config.yaml
d_shared_expert: 64
normalize_top_k: true
balance_loss: 0.00402
norm_place: "peri"
positions: "rope"
rope_base: 14000.0
qk_norm: false
extras: ["capped logits"]
schedule: "wsd"
decay_fraction: 0.687
decay_shape: "cos"
final_lr_fraction: 0.0
train_tokens: 560700000
dataset: "wikipedia_en"
Below are experts of layer 2 (counted from 0) of a mixture-of-experts language model. Rows are named router (the router's row for the expert), gate (a neuron's input weights, with its number), up (a neuron's input weights, with its number), down (a neuron's output weights, with its number) and show model dimensions 0-255. Each number is 500 + 25 x the weight over its row's rms, rounded and kept within 0 to 999. Numbers have three digits each.
Before each expert's rows: a language model's description of what the expert responds to. This comes from a sample of Wikipedia text that the model never trained on.

# expert 2
Description: Numbers before units. Final digits of quantities and years right before a unit or noun, such as 71 km, 62 kg, 600 mm, 800, 27 April.
router:500477469490490509483502518524469558519523528489489457502497490500473541528506501511514509459529500454474506478492540480538532509461549528526517472485439519518521514531488502464491496505489486532545499538461501483438501460484514479508532479509501487488461490462501539507551485513506504509430508514526483474496486500479527526502524483528477495492514529514518526490502506554476540484498482508460514479510498492503515502467496488507532490499532492489514485474504564492456529484491545484537463489516530570513459508482512478516496447482492468531500515461463498501482468506541474485483517542473539479513529509522508471565480510513515510500472472540489484496495522493499511497471512505458544473495502446500470516488488514535566468478493507499482488501512494512549498499490489
gate1:493509472504501489493497516497476506482516483488501502483494471524494478499499481505506513509455515495452487466534548521500492539481515504504503459510479492512550508518532496453517476533528484488526513532491522521468445519466522476470509475517505541505470519507484531467528500491500465471514504461549534518511484502512514529472528483521508529477528435506520490466533472475486459497502468486506426498481514513503517498457512512531468519485515515477500536506502491488486514483489544557500480491516522552559537513495516512492471495537495500484509483479478502472514479527532497528487531504460514481495541501480496488489508509523454512488462498513466503515500474532488477466484495477541526464531466435468450497434483496489502537550481456541523491507539525466505489478444505
up1:488546466531522478482469522544507452523473479488452523483505472488521487522511467516513489491492525509477479474492513500469489559465479502511518480477548525522579522547494487492489462515518471506505464511473492523485471519445487517475470502497507503511469489447481477458527500497494508485488516505510491501515461492468477479451504450514489497475487507519492498468513453499493475479552507484530483501498540530506498550470522516502561494481475533518515504488508501507498498457478521561487510497530534492532482519504512514492450510468480491447562516513503496492442488496478492535489534489508506500519494515507539452472508521528558547498461519516484514480501509523485469526487479516512552460475520496497479496454488491481511500478486504479520454467493507472534476517484498
down1:522485487485502497487512493523510470496486450533495485501467527479522495514493499511534471535502489461549465542500477483526474533472493511533461507488499508533500516512517539492490499491491494480476464476456501488533526485481470513485501467505504482485502466522485526463475515476565486500523482459510506503479542487508523524552484540473498462463537497497530494515507476504506472496500463467506517526505496480552481480507534533457520507497503505500509490463510510505484496542467514523484480486445505491556492452502495517481519520547463503505459446516497476476500517507480460514555510504493468486454464480507525504479507513501517558514520506507574537524519478520505459523541482522491481542481520505491534492531471487446531493510539505506498520501503495524437498459469554
gate2:524490500512560464529488434511541466531525460510490495529497495466455514540488493479529495494527482464545520504536515499496555481517547495507543483495492479509506537516465510511488546492511456480499557490508527505534514515502495473513547518531510495515502506555505474462517475479510496531419515521494564502500460505481515507507524473466510491473435490487524489493514483481486480486481471469478533455501550520520525524516501484488516502525499534489530458502485527493503519511520525533526494505507461506492517532486511467459456502505480509555499522493509527474486464489508523460491480505495474520514507534491533551483477516511483505505451498523539448516501496515496539490487535494486505520518541479513518452519524477496506516514536526511499487547503514478510514499516507
up2:517501489500543509499471471481507476476556468561544493529513499496477509539465485493451491543509510445494492516456499514509524500481533502504506516545542470438522482480509509493526531490479501498480522500470495505476535494535496484532517518496503517523486545512506516493483490517502537476475488540518485460502471526449591473477492509558502527574517509544503525492480506460520515509502493494533508546494490475468520489525514493469456489502490561493493503492501540486488503542517465502457496516524541510486508518504526488510451484484485506535504480525498513571528516498510559536475502464512518522508468510501489478483509486480505523522469480467515519507439482519497512520487504509508492508506517494479523496508516477487502504471508502537466535492478510453489536525506516
down2:505528552453503485520543503492527527501482503491518504523528470519499468520467511500489488501466505510486479489543472462493492516473493495502500493498453516499495520505471530511551495509509501533537490505493527468490489480474536468504581542547504481479531478484510500492523467515497486528530484523482508497487464524505517447519503518504473524493531521480516523504475449501556484457526465529503485475503486493490464490556498520459453496493461454474514463501495503467534507481517486508495472515483498508489460448527475534494505491485464516464499480542475530487496529490442462526494526449478525462495491456521495511486531471488487493512534519516474483465476488516443472463515465568513485512493479529518506493505536453501517488495458508496538506467522497538510509509507524
gate3:509499466485497494474517522520521482507516471473507495508535462488466497464525497513506510504498493491546503508515513510517496427476491490554496466536562443549490532505476545530476518496522534461497503493526545535523488519450470513504468495433490466501483519485481484495499528528501527480493518509504479478519446486498534444472497477495466533459489442475476483541454514485529536506515532501531513469445505483522510514506479517493492506532481543485493488494541481494512481486521546478493512496475486521522492531489489491551490468485538507509450453514504486469465504478490534487495503537533534505535535530517533487459486494480527504487495494452493539473519502477519493503481507480509503468477516507542514526494471523505495501491498492437530470492514495505546496526499501
up3:508525486528563533489463496492485494490483507485501490488475438471540516511479489513493490451500552488543508531522523526489474485515510531524515499494477506528479453530528483478538503507544542518478564509502490476514513484511498491559516525526485509520467494514500513526519542453496497504503496532543480486526448504499481516442466486470502490565496454499503462477492477470441483535446499487509497474503499487515486472476502524463490501488503492524499495525509484557458519505495451517519515510473493497479504498493507482468452526491551533505515512498505470505509487449476447518483454485489495508504509519499451492545525473529525493504537539469511477526510520479511528491509463473490523507485498536493542501509453510508524535519479516500485520489501447461499519503490518
down3:534459557507503471490522444538536546501495491465566485500446466499502459525548494485519507516461501489491498523494502527455536526507461494512491528518516522539511542491500541505502500490499519492488508504505517472531508451551470519504494548474515504515474496544490474477466496518496479513499451474503512503493493480489531491464448494471480519532491508513476513506522497554510501491484474467511462511491506496483529514532524551447479516486496467489509470490516462508507530471476492480524522470513482443518528491480499491488493499525516475513515483509515499488503485492515521534515520534514502510562515515484548477496553500495480540514484519467529509464515496475475499535502502498528475510526406504496492537525506506512496489484513500489487471522428528543483525510482501